{"n_layer": 12, "n_experts": 16, "positions": "rope", "rope_fraction": 0.25, "extras": ["capped logits"]}
Below are experts of layer 8 (counted from 0) of a mixture-of-experts language model. Rows are named router (the router's row for the expert), gate (a neuron's input weights, with its number), up (a neuron's input weights, with its number) and show model dimensions 0-127. Each number is 128 + 24 x the weight over its row's rms, rounded and kept within 0 to 255. Numbers have three digits each.
After each expert's rows: a language model's description of what the expert responds to. This comes from a sample of Wikipedia text that the model never trained on.

# expert 12
router:120118163114121142155159174121086123137135137103081125139157168124084136115119130122126141124106105095127132139125157159104157153135167148160120195122133102129165119087099139138143114122201123087114121158125137116115120125146119168091144125103118148136121160150125161131166152126159126102067115166110107109115106127141121164164146149097131157137139108122083151143105124142138108165156
gate1:079172145141082118113108149167135164125141161157145154135123142148153119082150134147121137137127143137164142178127112106094126118094128086082153124110155086154129134145091134135140121116113148118086148146104143098097159127138158103119181097112132127131148134163156155139090097112129150173164128123173113103137153085110121104126126131096131126082147149136104166138133110122160117139100
up1:157095131118190154135148131118130124128070111128132129162108120147155107147128119120143113116117105129115098113128138125155123121093144175141170122190107154157125132132135122060131125146130113144155108047110106153147106117129134092165116142151128140133113085098129092164107124121136151088126121117105176117117118137152135132160129134119139165129137169121182120117145146142127105071145
gate2:131148133115109132145129100118124099145107126090124145125114127152083117147136101117163134107089142150115068163146128142120132115118111161098154095114081101110082138099125127116124125131152102160121065154127125130132109138137111114151143127137099149166125107103153107085135157112156089168133080109115149133124161105158110120176163180156161130160113170140130147122127132113161135186112
up2:133152127120127129177097144138146098102109143176181130158144126124119113112121123128149107134115157134140132129136128119138165162155161170139149152126119105117090205119148158158108109149162094144120158127150113103104141141091165097150134093139119153089148139160102137142103152152149094116111148140183123136128097116167119100139129137165139104145128148122147131086108095142180139175125
gate3:143126113150133145143147144128133113169099097126129078128175100086139124105104109158154172141142138130129100131104116107139084138136174146129117115108149120115138124160192153106131135108154139129112141107147168125117192124140160125160119138154156083105124142106148164168111154158080166131144138096104072131145122121150166087148125080144125132128123117098147132104151139139128112111096
up3:122140141152126123100125141162123117118119133171152126099135099133138170148149091111127166140113154102116130113129095143119113168126155142191127121124149116126075176133071125139108098124143139150133162155160161131161120137140148157108137104126136112074123160129129120137098131132097116139142154134135138118150115170094096114146104135099140155128103135122092139093152125062191118172168
gate4:173112159125134108110133080127105119141117097143120123106105124120150163158176080088143143126142149128140113096128120131187106094141149150116130135168132138140102087144113135118129164123142088156085093129137113143099140141128117179108094113137114132162127092121161097118141106107119103156098076120151130073154131119153108064113137140129123127099131082130122117109136185115143133126131
up4:094121139125128131152116108142079172138089119114148112110116128092145160126154097106180121122116123133110149118122121156167123134140158145127116143142156132114129111111126151119100173183131108085135110148104144137142154100150110180093103140142126118131142171116155146073119125089117073145097096164117109119095099118142099123163093148142185135083124080138123143120125166131142145122139
gate5:165134103141140115121153111131130100116129130120094148115120108092127120133109145088094102135123063132127141122133118096169099138129109123106133083121138130114157113148116150099135184153140176125111112156165176155140108163134121132109111131138097085152105125134176112102191141129146186098122146102113088149120108093142122106109133119116104102132159147154107104125120131109087138066148
up5:107125129172120142121102102164125142146134151157123145120075148122143096093169149086114136137113113167114137142133095123156100104128124120105156109126099159084099148153127122132120111117096107111101088154145127168099091147151109118161085144100113111132106097103156147114144123100127188106121103150156078112121147127164137086123118115110155132118168106092128144168103154142127123084099
gate6:115134125143094116122168133100138099119076138074110141138072117134129148136138098138135103105118148211125107108162084176109111133091125126115133129096129115111150126115122100127126148140130123111148126146131147159139123135107140153105147130126180127114126105120105095112173109117147168157133105127105153090142156095098124149115133133139112118137131132120154125202133069120107107090084
up6:179105124120141108149153127119087078112149178151111145129112125109159144144115155111140147118115104108149143116132113079153167137151136109130161110131097123140133154145112140093162156102136160153115113123183139125123148156149096122181133144092132131189148115171167130119121138076099131139125122113111087152151139145076127094129135096127114102142086127128124160124132155097137175115141
Description: Particles, past participles. Adverb particles such as up, down, back, plus past participles and mid-word pieces like p in viewpoint, over, ver.

# expert 0
router:117059143127154118128169131104130139133129088136126133150136141143118130117105129099113170129080092167126124147095131130105163149117145147122093133082162119154108093113175133101117084133144061105117153145172129090127116113149138107159136132127105127163114166130106160101150151123122130111072131174090117090127108114124113117122116153124122156141136110127097158157125116159123121183123
gate1:125089136154090167151135157129120122137111150109138107119175127075091164115108104097131091092156120111110146135160146176115152163140136151138113124115119166188120114147139115139095088144135127122133149159132145153131134167166103133171148132142123141048142127140121120135142138086111110080121097121155124138127118104155148145155118141151117110135092186130131142133112149139099157114143
up1:113159131169127155094130100133121105112185115143133098103110117141158150135111152146135184140163104139173105125134094115095130162153137120128132152127147145125098117140134093142094108157144085120186097136123180120144132151124109174132093111175120119118139185135095145111119115149114118120091152121172103139125136155156155112141101157108124103172130115107141101124122126168118133173113
gate2:162134171141096122122136126116094146193150136107090162127144124121160139131122152136179151111120115129125134126133132183179175121154114140081147111132126154138151117133114142107094116146090114136129128154132161120187113112103151152137106141095146157146117136139113181145175146152100121135127119084128147149108093133136140095111160144132140066159159093122144139137127152129138128143078
up2:118149093079145134103136106181158118115127160108078136117163123107127085116129119113106154161118131121144116156123131095163120102114128095121033168169112127152115112101128140135112141107142117141158155118131131133115128141121114155124119133168131157193120118150080130083143110155170099144165123120138132076120171134116120100135111128125143133130103103125128093143140141119126130098167
gate3:122180120153109139082139121179165133136123132133122119110086136115137134125115143138152116113118094169086176144121077110126126152076091085131163127127118150087127125084131159102164123161102133184117149114129102129151097135114097134130115111142162166162122131165116139113146124144154125186154103132140145126148147114118110090139183127120123116148124128112091127129107129139118134149073
up3:125135154134127130126091110169141130132106148183146104113111167149128131110116149145067140137101101148085115096145107140129106174088108145167142117163141149133103153092119153118148131154109119157130108121133147153151104126126110119154064103138128153121103175168113147121141126142153103130174117123133133149143139128146144078164148136167095122130142117115098121065085134092150112151102
gate4:173110108155137131110151106133117163085110097129103108176120071129135164136144116183138137103153166151110126110130094086135108128124146154141191087100145138118154097139169108102159127140122158140163100113160148110142130141143133162126158142137160139153165096132135160123149114175162115160135106131106130105129147141103110108117140110115148108135128180151147182138142122135114117103111
up4:120123089155154106107122137118114134134139140108141096157104098141117192152124169188108146138125120133141124117130105147131074123141133157147129079164143132156079119129141136071153108100131147113155161125154114101124111115145135150088176154109135139112135123163121092110139190150105117142130152102148101142125107178095123121129128100105154146158116160113152147118112131142077103143155
gate5:129133104113158097130125112130200127104099148129135089143123136129094145176123130137098143133133124138103145152115112096139120130113129159130189084163117095083150166121112145052140134114120097118141106151099124130169148102134130132098148078126130170111155121144139130141157122107147090128164132134133123131106106140088093093115158120104124092123152107127151107128146090117103072136135
up5:125114102124065116133139138112138162146159135101133131155167091141144132136107137160165130095119173153109122065127133159113150137122113170150100128122144144103159096111171129102115113119146182137139108125159126137138193089147117109082142144112101166145124146103090145087145114098113151136146180121113114143138151109145149132149146100141147104145108117126130169106084137114121134133096
gate6:161151141148143117151143139146160145115144133134125146172141077129133157101174141113101135107140167137126131173116085167137137075174183095125111144114127124104128080152115149155078127147156109115125101109140140158126127109156120153148128128135151129181125119094172085159118111108098101171119098123144144107128103092128121138163137128136187120117140142117157097114157130129149122104121
up6:161142107139144085143164150096142107129123143146158158086135062151072121120117140123119136096134096116135124130108127149110153124120113170136124152170121090139152162104093094154139129127093139152130126119154142129134116121141148091147150146074108117116152132128174133155134166136125161131131153108072130122170125099105130145117098123125110103149145148131124115052106093126144116167162
Description: Mid-word name fragments. Inner or final pieces of split words and surnames, plus small numbers in table cells, such as play, hen, z, 12.

# expert 5
router:116140151088166120141178129084113153139130124125097079136146134132090110141097116098117144120128065129138103132148140135108166173139150155172185107147102131134140110135100133142152117125150095096114112163126132082120109126101148131105148084130112157127107150120110167081125170155165104145127143175105090151125120115110078109142122143124125161116134099115094148138137123150137116162146
gate1:139121130155133145126113105110092103143126157110126142109134145128155168082115142204124200110147093149142114115161152083103151150171145132110129124156133123141108146115123132076132121147124129134113102130107130113131115106118094117124123161117121153137162118107130129122149095130124166146084164087116084112088160130137159132114137131129115097115070157151085171112150075123129126129111
up1:115148187125091130141132115071160165147178100136087073124165150113147133165145105115188127145151138092104106104114116156146113133135094171114120147125115142134134114151127118142108130088153143110133134161144136121100116145158101089085131118123094072111084168122108161118124133134127137109093104168141167118114100157119134098125099110143121149099131130124134103150144158140119123127131
gate2:120135123157083133129124137171178090088119154149092124078072111116120130177166139127112184100119126114115139139126148141102132126127105149131097114122103086145142085099138134141139092137132120121165100108082122159149106145122112102165082144122130166160137118177116124097143106148146098157100107142133113140105135099116084135129149142148142122123097086124086131136137130132084112129114
up2:117122114109134141145124151137133088105160123086129132121113137174152162120099165096141115190128135133149162119124164132146174118190144129131130120129153091115132131118157139153166154093128098115091156087150131080135171117123172127114124152159112123146092097117132139122141150136165141166120141122128137140155163148102148153097075117134087132156137151147140091144108144107088132145165
gate3:114143162131081101135152113136110126103103127141142199085172148106110185058116125093173098106169147142117128146143129111137116145145132100101146128151136152113153174130142162132138123153111146140162117129103128101104141131094147112136122155135119100089159142148128135141114178095146099109111110152113140137092126115113112117155098155148154122096112099166135100120145117126095108159149
up3:096090108138138123126098098123079126125148124172124123108114121147132158138124150089114094156164151168146177113115128175164176103139099116174142147149138148120131135125152146140166122114150144093121147143140158117109139134096096092139084087075118140157149119132147090160152110125103122120148106160142159107130153083140108139124115136108099117149101090125137125093120148102172161126147
gate4:161136142090091102128109120168089164140146123158096131133140117147148162143121115135185145136150132135127080111149105095109088099127104102159096134102138132151109138127127168126146138116121149119172142122148147119164142173161163115122123116147140131106115080161078139141146138144100109165150107162143088098139163100124118147128167125147114101140096140137113126098107147115123157068090
up4:125163095092120150128114119134083160126121146122106139139127087130134145176096122167127116177110128143085128125151200119120114138140122155140158112129121127126119095115133134141129103109174075104144174163116139166150127139163114141123151109176079126135170103109112162126107136170129136108106098177126100135131164138114110129109131129118116127109088108138165138108129093152134162128081
gate5:161094171159134177125122071088108149092139150143107123126136140102115162143120121118136149144157117111148140088096128124099127096134132132155106127112115145097143141133087143144140158117129119101122133130134099114064138104137129144134163142073157111125098108114142148072105122168154097101137128066134132110124117163125126140168090129170164119081091136107136118108093134122127129156149
up5:155094111125122137127167105124120119172143129117130123127141136092120157060154114148164136134109114144188143099107118150175169117088105170145102106181134136126148105127086129143153136119127105105132129118101110147115149093137136139162101169099138115118133131109138079124076161079162145152105109140080155122161127137142114132138119135154161164123111123160159097106155108118139136130117
gate6:151113132152123146123065074121132076101109137126154073140115106141123130123128124130128117107112115108101117129147078139121162100132136101144132138160126163107123185148139133175105116146127111163134130155117127101091116134147113104122123136130139136100107078132111131136147110145125086170094085148127090156123124136153119107101101122120131145173155086077115155129095129119199147116132
up6:103144100110114150115164139169102157120149146112106153104123107130138155128080162136087140126143100163157143151115143109130118169152142166138129090103156125118163120139117123119184133140096143152109146134152167133141120132103136157163140129115117139137166148099126151117136128128126206108172116107119163111154153117145150127129151134121098103095105187147123148146127142134054163126108
Description: Mid-word fragments. Word pieces inside longer words, such as sim-ult-aneously, every-th-ing, Sed-iment-icola, plus short noun pieces like ground, group, boy.

# expert 6
router:137110115143100133106183143144067099139123100142070138094139146174115125096154174118157123161124114133181140129120122130100079108136148172124168122168149149165137110068155168150105157189132117140132122131151140122127091132130173149112146148114120099116100149151108136160133157110129115164122127138112169109105132148099159116112131115143137144163124151136140141126132137130155138134134
gate1:139139143140135166146132095129108181139163156074104134166122096142105145151126166143120111082108152147095146106150132108150106144130142090140152129152122115110116114155141161156117129166140145148144136107128131137115154092090172093178171117104205126142161118117095109127171129114143152119151126118154122123128147094113110120142170100173157128132113161133089111124123133165123117121139
up1:131133105117128123146097151124120133100143138104118080108122114121152118162109135140167164129097166058098194102132137142142094142168096157136112140118105127089133140126113094119153132160154136118148141130159101135136107148131125127158132127131129121090116105057097151122135106139137074124151073115115166145113133111133149164110145145160140173136169144146120148152126149144091148111163
gate2:147144135186125114098126098117106109141179101151133099116142138133139148119095177131139124111106155154136152121129123116101146133147148136122156159156101074134153056153111127093095156090134110112097168112159140120134169120117131109135140143052123117143097205140159149164149133135121144112142120106133126134157107094109133147122122121091141136133114113132136166159097126143131141122144
up2:144149080121125110126140140137153155146159133093139082079144102095111135143116124131189161115139150115142117161124133106103098113117115152125132123135133125122148114133095153098067103112149148090127093123117132098128131134110154118095095138104156051142110160108099158139148153089143110145117107103120129182139149158097110146116146162132122120126160109137138052130127119116114146132097
gate3:131160142122064199139108165131136090085130124069127139122140117111125115108132139070096091124165127152137128121124106107186132128123156104167122152126139128143101126107112125167091128138153108128162138135160151133105125124146149128136091128136130130164126105098133115153116146124127110151116146156139134115131152110144096117113107138096163126155111124108134049118064142094137117113103
up3:123175167104113118118104130056151120159120158093149155073121102113135102115124156100125135089127165121115122117163117150102107134099142099116165144142125139145129136134148134149107123106135109078128111104074069128118151124086103135134088128067086131165122130156115105143122106129104128128115124119120109104114127156174111120122099147062121164153153120118130133143126130133138115096123
gate4:086131119125133112131136117109098104109139156089126143146091086137106123153125166068099132098082151131128170123129138109139132172086168133142151114150133167141134114134132162109154092133142151101132105121158128133124147140097121149095162144115101144131097077161143143123124107119164167122140198147149120123152114127128124164164127112106116115110154179155102100145111122111135135185137
up4:130151124122123125134119141134168120100115098165150163108145069138137118122123149154135077139136138059143122104135101073115086145122138110124091086107132145151153118133171132129096085150105172159133118146111135130110135113161135155121138086135091114151142111176115158161099164096120117120116172104134168113099120139098128155118107120112111152127151116144113141088096125103149164122098
gate5:154127145129129166127125146158134098106137137168102134151105150125134141117150151137126126134092162066159135089110126115138075114158138110093133119100158128140130144162111180114115143080135156140146108111122101120127130120152116104101119115123065128157140075118128133098126085109129153147104117109156129160114132125157149107094079149149135104109092118107084136105130166138186164135158
up5:131129110135130151170164149083121157118161129145094139103158108145108109090128086105113125115146138190155153149093151126130117114158125163125136149136127141132146095150104112156098161088113120161153140107175111141155114120157129151177105143126113118153144081135117111152121127140111158085148131121136146107167124124126160112116156097114093120170159150152138095172133177101109167150129
gate6:146142117132120136140100160120157121099123123154093143126164135110123151097159144083080076157136158086103076126103168168127150098114146089157122156092106128130124133133138143137080175130120118128110134155157179165124099112157122148150123109130116117133104119083096107135123126135103132127147146113158131097146132110145118139141137139127168070120166111126148087130117132057119133132128
up6:116152147134132127092138116128130152110154110083124129138135080143184117143125136136128148118163130129124146141125130152126157099116176100108131159133114093165085094126135089107151141156128150080086177083107124135119131118135108119146145127109179123126160168119133116122099174131118051129149112141103097110126091113162154078097145118125126154169110099129105121126133119161106114109145
Description: List-item openings, modals. First word piece after a list dash, such as W in Winning or Width, plus modal verbs like would, may, must.

# expert 1
router:139119130132148134117158129119093157140150092130143156122146164147096125119126151084142150107155100150095137126113112118173147123079136161116128183108108127170111096130123123131107130132085088082146125128121145138159110108161100153124101119156115120092132185144139158139143201111133144153102125153105109112103126128106147151116129125128108147109088142179104115124107163137105145183092
gate1:154110123114127117151096156108137136100118156166132114109151185109130136140115150143126134128129143132155139142133076113148090148161138167137148129108106086128125138096125133152118120162190093152109116110107129150121144086106138092170125119163123117094155156146120115153107155174106141140069125154098120146091140142161112091098130126116111124111151085100142139118143059124160091122146
up1:131157099130138112109153147119146153176144133104125168117162099137110165121129138133166180127093170143141125148135122117163122091113106139122141103149123114129135081140171141106114087142094112169096123088160108111128139142118150095143172143136133123146134128117125082124132143147090139150151129081168167121142098130149154075116146119134088167143159144151152113133144154153084105170123
gate2:129110175108129147122122107106102114125088124100114113140121155116102191169134135141127099091144145087108151169158079124155133151126178111139119127153113133143070127101119105098129115130117136134141104158161182125113148114099138139159170100120115100152128112153110124082144107150104113085142116171113121134113143143127079127149128102079118130102144127116162137146122089128168161153122
up2:124149102121127120085153127137167112100139102123119081126152114143138106126127116117098125166116134161117083094115138084125155125141146144101160138113060125125149123161046102119156140115152161139161117112092112134091104158147135086128133149119150121122130105118114157178110123104137115104141152066143099068142137121155155126156147113129131134149119134139127083129134151085120104128131
gate3:174143067089075100125111163119125112085119152125099119133146134127071144128128144121102112134137130121148108104128161148149174163106119111145120097157098119103127092126128128141118134114113147110140124115159193122120168117094108160116152109171160140126107133081126102148125156119160147111113152145120121133082113118110147149126118159144164133141135123126147146183162099159174140107152
up3:105138211165138143114149104174090151101127099119134115130162169117152133155163112148084118126147141144142131126109119146116085090108114123158134161115134098099127107115092073124140088146139123156134128117134091111138119117111088090160102132118146184088154104124131118121113114147102107135103166119125133123086144182118120130137132138123117136150157120085152127101161135150164114141142
gate4:152163164134113126120097116162121121108105111095127146167121155130097187089144139117137131155142128089126158098122135127172151157121131107103113110092129135138132136119074082139106138145102129156101114156132112128128095127124118175197150118141145140136152095134134128110116087123101149092157116095112124149113109138176128103120113066097080133100128114113164169139130094114109138118143
up4:141131146125129120123105145144109159104110118105107131187126161152096175084087098116119098100153158136121154141158149091112125145109131110114093137119130127154140163080145141163127158145144094095121121124098174112161121126123126149125091078202140140161136113161168124106119102127165141151080141093104146140115111112132100138095157125117128121100135151131153130123083152138148127116113
gate5:124115093147134112137123182180128096132098117136122112149118131113142129143106138136125113126102107185083142143144119162115124160094112144181086114167124122109113126146126136137116126140107139127134123076120172105113162135113177090138148083145162162105094167108125119132129134104142084149128166128136159129124137107169122119130145148101099146167102115106123145095130075115151102183148
up5:131101149119135114151124092135158150130156098110086145118151100102104136150144093114119116139139107089151134102096116106152129136130129108142166111113077138166099087105129147096140162147112131153107112137127123163140126121126111162126126121140099136208172114151160078123122110145118098138119091161145168070114108099142109182110136136174101114116126119128149159152141129166106149107132
gate6:129139122128101136149176113107149147117149104133122143148135088117137107120094121130094138106149093134163141121134130131139152082143132117105127118124084158171080102150133113148159131106093134162126137129143169148141095142146110155111143153147113156156155066165151109174101113134124177141166089078127136076130127150128140070131115095112174119139128147165136101145113114143121153107136
up6:089125119101133112094180112146144111101108138123127138119095168134148131123177133076127125121090175121086125106160159107125127145128167123144145092140116105150087134134084121096155097150134106127153163104143117116110158142119120126140133163149114057128117170132104111165109172127116132117125084171102125102121110123150118148097153132112114120102116120130141122130184127166125148082114
Description: Determiners after prepositions. Determiners and possessives such as the, this, his, her, whose, often right after in, of, for, or inside table rows.

# expert 14
router:119154109104123115136130161101129158126159158128110076149122117113106137130170126143139162104153128141130110144125105096104144106145142138147140174123136130166127170151126120112126110115182098136118174121164095146149107130115076177146094144149092137114090159142126158166138126115158137124163136149129133135131166098133141127136153120113054113156105152147104171087090138094098117105119
gate1:140100114129114113072128123111131109121081122101107137156129155138176138129132144136127144135081115191101134144121121095179147124145143113120128132098113085112109095160112103120096135197099159126136090123080128138134138149120158128125130157119162099131143134150164106156116107133159138149137079134109176101096100147144132130138139115102102139173149123147200129113131118137118150141113
up1:150149160125148143174152116137115134105150149143125140141103096189112203115148110142131113153167174113131131109120156139074134124083172113106127097129158136141124099147102128111165157102113138133118160120142136159125132135194153104144140163092120143120136096128149102080166167143101123130142133135129141119151141142158124115160109100120130110090104147128087124115144142085149137106139
gate2:117132105085108100111116127162150120135144128128120091106088167150145144119109093190096126110149105131108119140140122153108130111109086115136121142119114069076120141090191096118117116106149132106162122144087132104123094135110134111114134145127144135090148153161134109120108155140137096160161127147127183107095164129081118116142173132114120140124163131165152132174150122100104136148142
up2:155129153122106131105116131138106129114114125110140108157153142143105108127131129126119099095118084160140131117159106183149123166153161166129168183139107148127083112064148124133108107169130138131136099151095132097144112120148140108133098106120074126164120185130148118156103134129114121106130140134164141123110094105144120115126108115035145109139166121145087137152126110126121119154105
gate3:102108105173125168150118131138117107096128146127128114158179133103137102178157129096124109104089171172143135131098113182147123123149094169151098152121149123136095142111153100111149146126147116133138097109117137116168146116127116130105145131117095123173118128084149127142122081106120113083102120112186124140090100172102123165158103107096139140148129128119132090084122126111138147122148
up3:166102142118142064180171150137143148137121113163128124124194162112116156127148153122149130146109107168119136085093164158141111136145156135104123102140119091108105142153128132183098124105148153120137135134112132150118141099109132116125155115113095122117126140080116104077108150175133105085121110121118157134149101167105094101131099134112123154126100121129111138166144131098125165108092
gate4:156180120123109120116143147103145132131147151151115137142145126197134172151175113160119104134143154141130118116138087107075105122101112108096115098103099137133129100149131075137121101152139134145100141145127140162115162125112105104085146145145103145138145100099119199129117113168150129113109136131112089119112132155090109115123114096176124157121129166138116093147159112101136170101109
up4:140119137116106164142118109109099142164110122112150106101089172107115137088083159138128176122091104077161159095128141154121176091106117163137147134100139149147136098129133145176105081098148101109100117138126102107131122107126114132125118114142134121105144162107145138119141099122112116122177108137146101184182140084099101140124140139134110085109154127122142152112108105097127101155112
gate5:132111090139118111083164127153105113101099145105132133115096140137153170144134095178109096111166149141146110125162092099145137090098127147167122095102128103136163117140088105148144091140098149181118150164109117126096123147102126119130156163104150128103166130132146108123143095123115167147170053145127133126101159159119118077140111139137134123124168141129126134146117128119118141125166
up5:098105127081124086113114135153117144140149145137148065121130165085157105164108154122134122114102133109146120129130091105145115121160115157165163143162126079140122155119156131146111098147139147160110124097129105105130102134103105125163163105076105161137143174112117060118100085130094157122128106162131128135109174179106124132152109152109100156145154125126119131120133122126116155125137
gate6:133125136153132142109153121117129106091128085143112139094093137163150119112106137096133176161135121124135131092158122072131126116132102084133133101130149119117168132123117126107081150142145135090162117152149120155150161184147154142129143152104078137155114122123136134172127131135127115095127138117062095170093144089116118151076123131131082168129128101129141122123178158141129155135155
up6:138160076153140109099127124123134141158106148133130131093141131113137164112077143097099122104129110171070092136135174097137148114166078125109125082114168122130199174110115169095155148139117126156145117152134101113137119133146111140142094154100124164133110122108100127116134155137168099121096135102130137141131118143154155135126131120159124117116151126146158159154121143146111177129173
Description: Line-start table, list marks. Line-opening pipes of table rows and dashes of list items, plus the, their, and sentence-ending pieces like es., ed.

# expert 4
router:177082148117132106150134123111109100143110126151111134127143182138131089116149085100117125156120136136141153135140120123075124135109136134134136113139166165109104104126102178156141117166129087074105094142135147084142076143139146158084127142123099080145113165169109140120118160152152089131161106145115136113112127162116149096130123107094167137136146146138132168137129117122155133149085
gate1:130139135129143156139149149160118133119106128152194133165114108095119134157118142125130121117190110124090122111097094138117127105134113147138096139108134113150116143153132108117160135108141188168125122154080105133094116113114158151149105122130111119084130168132184158131137127140162136095107136172110082137129177138143102164160105142097107129123141133074108147114100090155158105152146
up1:118078133127118129127101149112095134132133090136190113125170133103110099113092156120122137115144146152106156150129119082110116091129118112096127129096162150155140153135180080143164127147143094125167129085098108134120105103164125147142092133167131139118095156124116151130108168128160116147120125155138109117111105114133077098137080151149146141179145161105097109137150118143147150117092
gate2:161117159138100143124115135164105105159112139135093156140119118112113122157185126114107156152101103123119142143162123110147113153146160126125157121151141123107124115142159134126128124157130146112111104136170128125111142148066112144126094105167146189142112180139129128195130084196099121109120116115139146119125124089141156148126159143118086076092114108149131113130174129152127103104121
up2:072075114122166119138164124130124133123112147126155146130119135132129100140137115163129121137126126102158112081123110132103120080099126151127121141124147169105164153120107112131166150136094105155087155133084120146154120105071118130127090130078146158098159119124132146110114179117167138156114151120147098140122122095128157116121128086149178165126094135156132119112150145183112107165148
gate3:123060139142073101152129136120135111182122163105131113105131140101114137137061095158117110144108097123131162102120112160117123147150140119126103120093149123124168123148150144144122126142148120139136147055102139116112124122128128142118134138136140118143167141139122121113126106169083136104120146158159082064136096132150144112116077148156106115175106137115093089148128113147143134105147
up3:094154159088186154113135108138135122113199141113130123115153167137144117133139123107114143126154124148114094142112129126149113141127134135099146141138065126150103106104139117095095170118135106119084173137175169070134088074125157142089143150132154110124169092116117110135099100129152105136110103107127110146154156146132118140136141167119169140136150117124146109159125116124129149153154
gate4:134148212118127104136101176161136125158101139138148151143151122167112143143133134148133134085122149162094091115151156149080096120148147078155095089107125102188105132147085095120124145120084158099141124144150133091117134119117123124112151106111142089119131121129145123137121132141130115148133101153100153111115146107146147156163137117146131090148168166123095129110117103112142107140167
up4:126095119160108144138157161166154081112123170159152117119111127134136108101130126136097125107163145114127177083100081120133102152128174152164153127138138152153099119142124110142156085120094128150140164182132084154114155149120143127152162126091108117132105139115155135137127152143154139126112095130163149105127156129074112123161116094130160145146108108084121163166125091130141127154111
gate5:158136145085131117116129105102123109190066110154078126139101163102097177118120158146154100117142155128124159107152128104139132176201143130118140139105076150108097158116116132110093127135155097147144112142166142120175124120133084163134169111149098138132117144106109118129123086144136120117142139119110098118119102132124124094150133129154129104103066102126145135103133121131143128129133
up5:121108135129162106144112140124147125134100109073135112153076099101099130139142137131148147169109154104102102105154137144143122119124141107169143126117158131147115126089157091173085128144123114100117143137081108128149167104112110127084104134132128140151118121120087150102129141095159125133110111122111131082142118076120126162109148139164162112172121130140052167118158111164139127137084
gate6:162116131115135106085116138161145147133136147178154070120135115110113116130122125142111148138135148109115112142141119121173187110159165140134132137106103113096151113125087135131135138111144130122135120141110118122094113105174148126106149085146145095157168134169127124132133134174102100159107126163124157105116177117174111155097119137119151141117152073154118077111106114101150150163072
up6:074110138117134107128133137160102136097153058175152151149134115136168109130136181112139159133115117124083147120121111163120147126092126153137108121134187136134159149131105133144128093138140114125134192127160118117097085116152121151146098172140136136108157173121146168128115164164144111147102112119117150146119154152127105142152163137124108154137099100137122133125144181137118155086126
Description: Mixed fragments, dates. Assorted word pieces and capital initials in lists, tables and formulas, often month names in dates, such as ic, February, -C, Z.

# expert 3
router:120109124121131136074132156110093132104126116141161118134122141141082111137126109093124129151135105139173149153107120109126112108140110090172119063128124196142162117105092149144111093163178102065117132130117122112119158105087122147094150163096138115088123090155152122150163127129155119146162129116125125111164130127122125134159126112124138075153099131109128129143080147103149130115132
gate0:122107124122141118165103092086174144148106099070169141107144112127115090159102117148138114096091106197151145128098112108141115095092079130153129179129097077126093119109143118144088096131142093127107124131104115130122134128156143170112130124107163146141136117114115106171154122139136135159110118126148109111144135082137137118159085154131134116115143116134123151138147164167152109154124
up0:136116121147137156129104133088127133132101114121124088113127138139118128118109141091097120134115139151183083131144126179124129093129096067157104145162116115123132082123112104138121123123140154104100110156153137155141127110132155134157098145158156126067098109135167114183136131177107129196116100131114138127143157119147117129174150128134086115078146083106126120123087107128145113136121
gate1:107138072146073159122162141121147127127170092120133100138146128128084122123139107139124078156112102155166172118111123133112102134130154128104128144108152089095125134136138135105100114151140093159172176113099144124092148161110120137146152118099149153149126159175106160124115142112138145103111153159102132112099132138133136086120191074105117171111124157148116131140099118137102110135118
up1:113173110140106128100122112144162134098107130108148106144136107125143149099147084152109147153119094122161176117103123129165145141120132130117141104118111130085132090139120113083110126095107138172119102218111082127142114148118122133162128095127118103159146145109166110107141162129095164093139121136136133144114120125141127110148146090150186152117158125172140133104100135098117115146176
gate2:133161119159163102162146126120164111157129106140105190178107112119153139149142144128097141091087123137099159138125094176137116112105060119151130105106140111126158041104148161124138131161109101121161143105121122178152154135109087111127136149133115151138102139130142132176116110142123131141143127131146157123149131110103088120128118125140113155106153109116131110085164143129156120127125
up2:125101111109138147061134120118096131119109156128156139087121160130112125096141136151103100142114108129135109126120188103108140121139126149105105125143143101057129157161138118117117127079145145112115069119164117102109123123115165153124122141114123114141101133132120142130107163096151093088121106118099149156151154153131161121123164131090069156154105144155125113155082156130144081159136
gate3:126085113098117114144143115135123146114121153180142102091095167154139149122108139149145154101140137112141128126154115127114086159145160142116113124116083126094111146109087152092070103100143127170101098184147123157082146088114132161162156115120147124167131143179144117121150105131162102160153128148141155107117143160134117126167134131144149094158112128149135156103106135120124119170102
up3:094117110139105182133085129137161135120103157135099160138147135162117166132120133155130096161097081127126124184130159135133120113104113153130122117137120136150135113134130063144090077148106112127119152145124083149100122103109118154099136089180140105126104160151120120095090124109103136137096133141119111126153128112136081138122101138143170131141089125133074087077148140140132117125154
gate4:101106153157097103122123159123150143116155124123125122130122112126146106160154129129120123130087123169122149092146126128131115116147107116130145095111112105159120098129097084154157146093134126153127151099110156126120111167112125097096096108100133146123107104192151125149124141157105070128158093145078132170116097129121197098150121133142161107166138173098113137115144130139163134080092
up4:175149149120131122102116146119127120133114092143133126109110185134096167116116126103170136116109114137133104149085137143118148072102113159113072112110110153096136119117102156165112150147117100103167143158168105169083123104130108138123060122123133128110146165170126134087110137116123089129146121135120122117120131106129113150083128134147140155127085102109113092117170141128092122159090
gate5:146155132130129136147183132137155113161117119092136084150086121119140123112167096091115144145112103125163172113074107123141130124143141136132134113183127158120159104125159158089104117133157124129097111124178130108130115108161118124158155135155136152187131146115113090126138135119128153099098134107176152146113093142138114116096132081116084130135107129115072138101163143157153124131161
up5:117119143112148122179175129115119127138129089102124114155104146121123134125150118123145143121106133112158176099119110125162121104123139118098174120141125135108184138103159121094094085132138098134099095149148126143121158121139122150130140086160118151146143134145108124093154116073137186113106098163160168145162110143104140131105144101136102133184105193101082130108134128151113146111127
Description: Sentence and heading ends. Sentence-final periods, closing ").", section-heading equals signs like "== career==", numbered list dots like "7.", and line breaks after them.